Below are experts of layer 2 (counted from 0) of a mixture-of-experts language model. Rows are named router (the router's row for the expert) and show model dimensions 0-63. Each number is 128 + 32 x the weight over its row's rms, rounded and kept within 0 to 255. Numbers have three digits each.
After each expert's rows: "gets" lists some tokens that make up at least twice as much of what it gets as of all text. This comes from a sample of Wikipedia text that the model never trained on. Tokens count by the router's weight.

# expert 19
router:046131080194107118084073224112171111123170126094109180061085079112152146093092086080095134116109130118162107173162158124088130145148086153056184109138150133132144181143116132114076120130113099
gets: "- ", "The ", "In ", "He ", "New ", "On "

# expert 26
router:100153141122222107090167150099144181125081131061161178102127073145080096195141078086108141084116148129159118123098141109121120107128118093115148139170123099125114181170121103119092133085077078
gets: "0 ", "1 ", "2 ", "3 ", "4 ", "5 "

# expert 23
router:115150128119142142142109142126155172151138131074157106076090154106108101139111082087118104170112194121157051137035137073095119122145114086158123104180087109127120131134123121108145149105088139
gets: "that ", "the ", "th", "th ", "be ", "it "

# expert 12
router:146172132121217152109063172173163132154092124064079147113134155045116098118090070066135153118128095142135087106081159132096116112152107081057124157135100121178130160168138103181169113111136175
gets: "(", "| ", "as ", "for ", "with ", "and "

# expert 22
router:130134128116144161138144128080137101153178141116130132120137144134092129103098108111113121088125118094122089135076121130145142098155097152082109082112115149120127144124118117173114145093125154
gets: "| ", ") ", " ", "; ", "r", "), "

# expert 1
router:107151162148130103067125131091138184112113094140084154135124128141145100150107161108074167118084099127147098112108122125117070116112126084133120082146142131166133117096192133124177077099075147
gets: "a ", "the ", "an ", "a", "he ", "as "

# expert 29
router:094170150157115128099126177063053088109187175113173155127064153133177151141146084088080147106068097152132103196107186094075104114156062074101094110171096111174163120133081113128110143109077118
gets: "\n\n", "s ", "\" ", "==", "\n", "es"

# expert 11
router:150151151116165185099118137105127133189130148132122100152131161154152106105124123102129076054090144121157102182090144166109106120133106124070177111120094120186105106124154094140108137090085170
gets: "| ", "'", "|", "le", "; ", ") "

# expert 20
router:069160133146164140098119184067146144145184149050132142092117123108089154114128078134090156143132124139153122126079132076139116105114073085153173125138097123065119152115124141106165118100153145
gets: ", ", "and ", "\n", " ", "or ", "; "

# expert 7
router:144148122135150163097138155131112170179121177133145137133134159080139093106154100108109147090131132126128087182121153180079140039071140126089114105107131089230134133108134141126092161094070115
gets: "in ", "on ", "i", "o", "k", "m"

# expert 21
router:127160202127150153121089166100135153157192145101090087139091075110091146075132147088096151091138202178099141124128121141080080136092145087159129137126113114130144081115066088170175098109118079
gets: "–", ",", "from ", "by ", ")", "."

# expert 0
router:105136135178151089166153178083143189129118142136134128163114105053139142071073119062132158165122171133158035193068150171095136148156080087082163096165081108151099137136146140090187051114098143
gets: "of ", "to ", "(", "an", "t", "for "

# expert 30
router:119143140131156194084134119097132185131139079082095117163101082096138087115102132128171137070084121081153124091108145141135101087132147124145173119087138103136122170137151139136138111094148154
gets: ". ", ".", "al", "er", "; ", "ed"

# expert 13
router:068118117132197166104112168147144097096124121090115186117102117085139150144139072062094088115102165124137111125056157136141070165137078100154126099130114063125099134121120023118148091109058154
gets: "|", "\"", "1", "2", "0", "3"

# expert 17
router:114157149183133096090063152142102146128138146133110126098137050129155103145089146122091093121078137124154134100121107173105095126124125094136192155137089156159109107162115076092190139125101112
gets: "==", "in ", "===", "from ", "with ", "it"

# expert 27
router:142143121169182088122074156117084152139167136064104145085111104087111111127133073154065195160141132172159110193136146128103136163139105119100127103104129095203149144125150139111152145084091093
gets: "\n", "\n\n", "was ", "is ", "at ", "also "

# expert 4
router:113144137116182169102122159134140133157195170090146158119115101118071184128139072134113187127168086097132143125058146079141125106144146101141111089108158056125113125152084073112101114115116098
gets: "s ", "s", "e", "es", "es ", "n"

# expert 14
router:077136170194133173063109220149135146160140142107134153076105084083115090112070092104114144058126103109117114133139159073089107141190129145154187139121131084135154129119071158116105113140100095
gets: "- ", "by ", "S", "C", "T", "D"

# expert 15
router:043136084185152146101095213099155157073151105098124125082133094109118120166040068096071125157050137070160148205119129173134101118138100141087119091128154134106156110163121065093136098129116132
gets: "201", "200", "199", "202", "In ", "198"

# expert 2
router:080174123157174145115178151124118176130142130107109130135090075074075118172079097120117159072080089128122141162027134116108111118142112091123066112112130128173160142185091092153143072148062112
gets: "the ", "The ", "his ", "201", "200", "202"

# expert 25
router:071128089190204119074041156163110205111167138116098113143141106099092108173094135126108078106075171130176149192098193183111105166140055141154055153086157076130161136122090108099098110117080105
gets: ": ", "was ", "were ", "had ", "are ", ":"

# expert 31
router:133185129135177157132117142117167107134164107119108182122099088058130169117135092098101103123111127146087127095132132097114079104175080070142138116096120103144154111096151129161168134115088153
gets: "-", "–", "en", "|", "ar", "h"